Weights of a small mixture-of-experts language model, trained from scratch on English Wikipedia.
Experts: 48 experts in each of 13 layers, 96 GELU neurons an expert, 2 picks a token, a sigmoid router.
Below are experts of layer 7 (counted from 0) of a mixture-of-experts language model. Rows are named router (the router's row for the expert), up (a neuron's input weights, with its number) and show model dimensions 0-127. Each number is 128 + 24 x the weight over its row's rms, rounded and kept within 0 to 255. Numbers have three digits each.
After each expert's rows: "gets" lists some tokens that make up at least twice as much of what it gets as of all text. This comes from a sample of Wikipedia text that the model never trained on. Tokens count by the router's weight.

# expert 11
router:154147112143176101129109139162131127131131134098136129136192140174131157128106121138161126139135100102139115132115125147131148107126076144129058145125139102116168108137111152132129117094109132113112153135153124133153082135139123088129075106133144121069162112102171145142112157124146141115125105141135148121147131099109117137145135128161078125111163121125082118192156090143102095153097
up0:118123069143185126137151133162175128154132132148107139163169147167129163120139136140157187138137113099139138135120117148133148134115127103178136125132140118123115124162189155107154154163120125140107131144148085089117138128108159115187146138141149154098133149103159095132101157146125098112118099146139154124132121127133103109083161115138115156098133126082172105125109096131130136103091
gets: "'", " \"", " de", "lo", " The", " as"

# expert 4
router:127104092122132093137113144138130120110131109154113176127133152112116157096102141106155141145140129093111096154148131134098159130089139136092158119088113136108171155125101167127101114077154119114140128080136154132116123196109133086119109141165110166120131108141146156165106184129150141114117132125137138189109147128091130161163145131122128133099136172123110118118169088122120124170114
up0:103148144057086143141148097136131151125120131172117165115106154144141118072121105136160109093128167075137127128114128118095109148141094125091167134112121134153105097130131121158112129117134141149124121141085101100114116167110118107100135155168156105160111126123129133086080176098147121099146107109109114161121117161110147122163102151115147141086118119126104089132132130151105153155160
gets: ",", "),", ";", " and", "\",", " area"

# expert 3
router:105121104111179134113120170150149075095089127083122157146155135104112159114136138108119161126132150134167134138117131125064115089096103111122100123107131153119107106138130113117098096137083114125130126112142157144135135137131102102143141122150168129160137104154155198113158135119167158142122133137132160155085131105117136136194155112127103127122093138162153101154179121136118151130122
up0:119116162123126129134128142156142153133117150136136107138124128117130132127074117075123113124120118078122141114142171114121124124138170089115138113131126128117134111124134152117137116161080143112160161108069130117140103103107159062132163141114101111175166127100161146124184134094114152153155159127140152147106141170101106159188116128118100121150120087137150135176107106140162140164126
gets: " and", " in", ",", " or", " In", " but"

# expert 39
router:154105120129162150124078133149115104140149111138142103152134146128107146107128123132145137152130114138131137156147085126106175137106089119120147194109121130145154169126131121127118119139073134151192158101148142149119158114114153091115143081129140157089138117115150169108108129118115146128176108087132150110058118125094155147173117133166093119134126119096102123144137126144078121138112
up0:127066136110145156145074131096163124112146126133151103108118116132125150108153158139142125139170105131144144158124085119120141114103078136153121148124100148103102126159130127149137134119097137119131154107116150164136157163119164148099131139125101134133092100044135129117133132166101086163154186143153116127102147098134131118159147116136136176149093153134136125107106151104166111101100
gets: "2", "S", "P", "3", "e", "T"

# expert 10
router:103105110121152105123121127161144084143092106135142156134128143133073139120115139146134118153135074120128074136136084123097137108105133144166128160113122166134127178120066165134110092110131148143144136123161154144111151124114173106071152098166136109094132131130122143144106161120157144120141103128067118175136164094117118151134111118157120143126104154117152101125120112178121145135147
up0:119107079153130173120116114111146071158143142118130138111129089135118138124113088121108123102130109125132079104140101104155106105162091102118107138101093151155114124143114133145114080114174141120116137090107121121086138126131151125097170135096155133133181131110109117118159111158173142144154078131105150108078129082101138148125110182140141106122169101118145125114129113123106090137152
gets: "s", "es", "ers", "ations", "ions", "%"

# expert 34
router:133129120123124106128105134156129125125128148112143102125171140162105139115158152133095185156159128116157087123118097113113173120128092159125094122118146134117144147155116120148134077110156105163156152103153184160133170125115116117118096143171101146110142061132144124141133122121127150074138097070098127140115166109127204143140121110132097142126151115138121111134120105148103122148141
up0:111184111182110132163135129139133181103135170088112154162123149161114151100105157114121149148162144086110111073100096120094169159135123139111147107121132123126128118155117121171137104141164157139107138119142113147129149113119158124100140184120102089117171133092151108139134093111121171122123150126097088159156151104118144111125128158167127141120124136132113141102144164098118116129099
gets: "0", "5", "4", "3", "6", "7"

# expert 45
router:126111135135159113112129142137131102118116094108144112126126125122083138132113139115118150146130130096133129120163133110086125127122071141135114137100135184108133099136134115173132130078126172147137150139108151152137122131129117098096125126124181124131167100149151164102065171138124199111170138138095089140099117124121143168143106136169099119108100165122119123151145090183121101147105
up0:141163112182150131122166158107112128103126123116115104161113119138114182109168142122118133161169137078094131142168185101162145147109121115080135120129119121178179154132122122097221147147096097110095146129104129137113120121119137113138104110107120150131123145130130151118123094160116150135106125088150097131121161104119130112143117106157098136126157120096118121127165097138131125128115
gets: "al", " con", " Con", " National", " film", " pro"

# expert 0
router:140140068134146122126107134131134096117074163091157128129136147134064151107125129120109119103187110109161085098141136125134143088114155155132107123123140138152147114159118123131113112115102168151152193117129126177128110119100129136039133146107099171125161128130130126131113142131131115145159134115072117160126142112142171137147151099119116123124139139157095139156126113132103137148137
up0:117163140123111149117130115145129091123166186162107136111127145123109141147144139094086155130126083140101122139154110142131141118152125135140137142119142111141194152186105151188104121117131152124180124123160143113110114128137111142131142154151153139160152110142095127098116123143121145109181108123130106149126132089144116125113151085174119099170097095140121164154125176158114078102132
gets: "ed", "d", "ing", " used", " released", " made"

# expert 42
router:120124104107130069123089165150146125091091159122146152139127162188122129119140162098087150147198131114146070141099131131113161083135117152131103124084155164178135158120123143142128115140154150128157159122133166134130126157113109138132078132144130125128131116115127126079100150106134122105116104105116132162110146107140184133149145118137107086090130127110107119135119119158132138145105
up0:178123177108183093141177113103143113098065143120122134149096131140119132112171129123096142144153158092165139142163140118131110091108106173113105160106167102116099119164138138123107121099129139094088085127136144121151155127124124161145124147115139125138110082170136158076123106108102167073114152159107112125124129160139136107143123148115099115094119119137141130119129130123110116129105
gets: "0", "6", "5", "8", "4", "7"

# expert 44
router:155137078134141144119112131151135136133095129091160124166136130137074131089136153148136167124153148126117102095123142135074158072118101131162093130127161151139123127118080146162151123116130157170156140100151150133096122161080105125116121159182101131117128108103146138207120131108136135106138113134129155144102148118122100150158129096123112123116170136149128084128136128121083131108124
up0:111076125115118114119081129119132124125119132172120073129098140155135080156080115112138165167176114126095151111140125140112151139175122108125134106184093138141142124121096148138099133126161137130099138140131128083105085195112134089097135161145155122097115116102114129120124139113126138144104138140118178103128124146122166137156128094151110138111121083107175099150118166129114127138131
gets: " was", " is", " were", " are", " be", "5"

# expert 30
router:123067103143152156143121135122135118140121119124132124131137153147071216100126160128135162134125139121116099128103144110108174087109076147120121167090135133150132144147130109115107096129112122155167175091112105154139124139114109116123127120134131159128140082150156136157104153125151164124175089076092130145120164108126145133143133136142143111106178088130146101145145123135114125119099
up0:129119098106130140060164172102100137119143123162133095162150148160147168094119158148124125143127157168112107116108117155110112120123119185147156137128165148122131176157118090155112114102103136137112128116067116136129098126123141096160158075141128136165140090145124151139139174109120129143120150150127113133128133136118135132133108174119137149101142188113127105130160111087137135088115
gets: "1", "9", "2", "8", "0", "7"

# expert 35
router:132146106111134142140130115131122123168130106105144131167138145171118145126145189114118130133144081116120133144139131116066139141076115151153093180124149119112122138128119112140108113129117107142145139129167143131142123141121154120114105144191107171173132092161154133064120164155165121097129083119102114111099150121112131132141126134167115095113111128094137104131115124170105108145059
up0:113121124091086105143143124090166107160112125108157103127151139127131133109121141166111137126167116120151131106125134117112133149104128125153162086171129145134141090098118118148152137147146139090100145141147096161109092098135083162095155146181114126152129110167140170174105132150140152143139122084163152108133167116141140129134140177160134146114102135121143114166123110184171094150099
gets: "\n", " ", "-", " •", "C", " Clade"

# expert 20
router:126150104097153114170115165167134108130150092088158175118178108132114156092085142079144152107146131109137134134139114101121149146144125150156158153140122154169181146106137123126079112147109135134164143107115123174166118131116103120113144118150137122141112116109130129113117123099128135090123121130097136110114209146162121133119136102129126125101154082108089090143138120174101110150128
up0:119120140090106087132162165156160113138133111151151139141113097124123205127108155142149133166144094120128118128133123128127136157119104121074130109150135130145109141152124144160087137174090128126166131116144157121158124128128164160107154137111110126146116147097117144185101126114135130142129144094164102152134137187129082159113137104135127164112113146109158099133101093142200136114147
gets: " the", ":", " The", " his", "The", " their"

# expert 38
router:124086109081128122099112133119134124145109100114174183138137153165095135082093150141114137139143059072145119171155119124146141133119121165129152134142178158143128173146119114133140099098095128127124156112113152112143135159119140110118109144114152106115177106136123134169125140155149142125152080092102093147117130098118154139149171122117138112119089124163137105135147124148120102157093
up0:147131134124127120096112114143200132139099166112111145122148116113152092116115153138118131123139131134128167103085161166127110097104156088132184096151132163112142110135202133131115147121105138143115182121130124101124150150068137097127143136090125115123120149108117185090145130152135124125168146108107126109113150134083127076137121144156079103111114124123140120138158108149144158130137
gets: "er", "ist", "or", "man", "ers", " team"

# expert 7
router:127116056094132120137134121183120120122083141130126103126129131156126169092123154117120102131127134122127136145139079103135166093113158136118147184118116143160116145126115098136126118139109134190136159117133142121114130185124142106137130089127134158118135084117197132113116125133129120125153096129131120166113160111080124170132141122160128124109144115163109088144175106180126099122096
up0:110112107142092119128120128127115138131099108162136090096145164103090129117129124132150113121141155104138117122147145144124072082118139156112083141113123115128106113120122093141115164165123164131123198189131141106139105117117114126122160087144147142117129085099117127131130135113148107135092120118118098162105128094133101125175144159169124169132198141156144122149141076138120087114103
gets: "0", "2", "1", "9", "8", "7"

# expert 24
router:142109108119124122116082122123149133153126095099141153138168207150116131127064164142075119121166112145122130142138148046119122075117113122109145186118141152118142110145099112134127132131128106148129150137153130139135153142128150102112143115157080135093131117120145145106126130156161168148128098127093139132080153094129150135133102109156128135095162140144097120143139092156120130141145
up0:155097111121143089119122099136121161142113115096109122141134148111154143119127112117109127140120092124076156124129117059113168096137134122137125134108095111149144102147077094108140187114165073119125138143141114131123149137098132082077100106162140114169148138137133123119132108088123143149083116140119132090151113120134158118155137131103083123127121135106101090150126135095196141150104
gets: "d", "t", "n", "st", "th", "g"

# expert 41
router:122121081141155125122129122130163128119073140117117125141149143193114157124116124106140124155135112103114151189086128096137128088121137134135091123132135111150140127171068119162098109136126133142127127100174138154150183149107154112133157140137117117114179129130112119108123170122102138110169118103096141119113173115106167165160123068138106082100129136106112143138155107121110125140139
up0:074126147164166163152119095185172113116140119086127111107124109138110106154122137124073138126094070125128150161144102104124120156124118141126148117137122152174104105147127081145127144062157132148143132099106102142112123117123133127137157164134134160119105119120072155137103145114128113174149120098152124131146111114146120128160067093137153125107128117123137116105145113160124119118085
gets: " to", "ing", "ly", " not", "ed", " from"

# expert 19
router:119115137119120119129079133154192105139134169104136114161174161150091106099137121101104144137146121059147121115128081113124142133128108147128159140140123107130189124141138150155158090120122111144138160097125135142141128109114162112134138111105092159153135122149150138118143156114165115095108101096102147130081126102119157134153169094185104115116133145159109110143175132114093133126106
up0:128103152158124125085039142114153120089100173144151117124102137165115127142136108151106113146142083122122107120131132102148111152135137130086181127133122122103106096089171135140123100131114150135163163122105083130129171123065153116160103113112149148144131183098129117092150124134159114151133085128109143132132117130125115159160130104124090109137135127102147118097146094137126107124144
gets: "er", "e", "d", "i", "r", "z"

# expert 46
router:128134122107114123142107175160113107139109125142190080113149139119127147113122121149125160118120085130140114142097176119097125072115115154155118116114110147106154160178105116182150134123130142132153139119153127112152180150124143122083100132159123169145148126119140126092112118090135158101168101117103103171104105111121138144145180135133107054124143123125108095147147122138131098138121
up0:129118152124119108123107113120099109121128136143142152116166136159149151130145093135114105127146123164144129154101166145093122144115106105163164144129123127170151110169122087110122123116115121106116122160123110093168144115094114090110143118097181142135141097101070133160130159157153172109148113109137132157146181092162137126130132137177110082160123157115131077135109125065150134145135
gets: " a", " an", " first", " two", " one", " this"

# expert 28
router:118126119126168083174124123135175088097132139096099101132141170137100167135164143132132145101124109104147114097088096094089163109145155157170116112134137168174122125116095143162141100101126135153143145135142147122173100148113141135119129089127130101115116128142130150144110195122145168125125142111098151119110124080079128141133160084140122122084135134129145105150138116145120125162114
up0:122112117127122098122148143119144120171139140122104151109152144164082151117147140104154109114101117126103167115103095112112184119138098098175124145100130189162101105124123086093103142128159123172139133094153111132129151126115116106132120145094181119149128147104163112112125128121102139129148143102176071171123156133113113106126100106143112108143145106129149115155085139131175171152151
gets: "s", " of", " in", "es", " at", " from"

# expert 1
router:126138087132146130132125160124157099136098139146129145121146126182133122100102139106118146147131124115175082103171115103103136112099112130176131146118156144130166153140108096147129109153140121114131151127096140107142114162107146128104089091213142152117175134111118141120134134134176124108163119051139141138113149115131160145126149094118132086106150151147119120159170113110126110120091
up0:122148132108157136130127157130144132102174148150112161124087153138181148110085161131148093156158121163154114124157142110121135125117142136085106152163124189156161133116104127128154130184127085150148130116095119144149144129142125117124122097134082125125176185120113104100125060123145151171146137142126174120107114102144152129155119165126122119149131127110145123125163147101113134149157
gets: " of", " by", " for", " with", " as", ","

# expert 27
router:131121132146132071148112137145161114131088119088147114134139138140089128105183172152124158149115160082120087139141099111104144140121131143114088149123139114120118153174045113115125131100149144120164149115192131158111143137101132122123103117094116117116171119147147178122122146129130149127140094117158120143121141133106144164151131132157125093104143095106104125141136101135078108161106
up0:146095105121162109130150161129161078101148131152145089168127141125146104102157149172134116142150158107115084128121145104110131149124131119100128119121156094124112188177103095120077129101086123136122127125123130149128163114083148097139125085108119129084142103146102115093107125112089102133097126110167106114112157127123090133123092109106134119163135145140119095147156118122097123185148
gets: "y", " re", "ly", "F", "re", "w"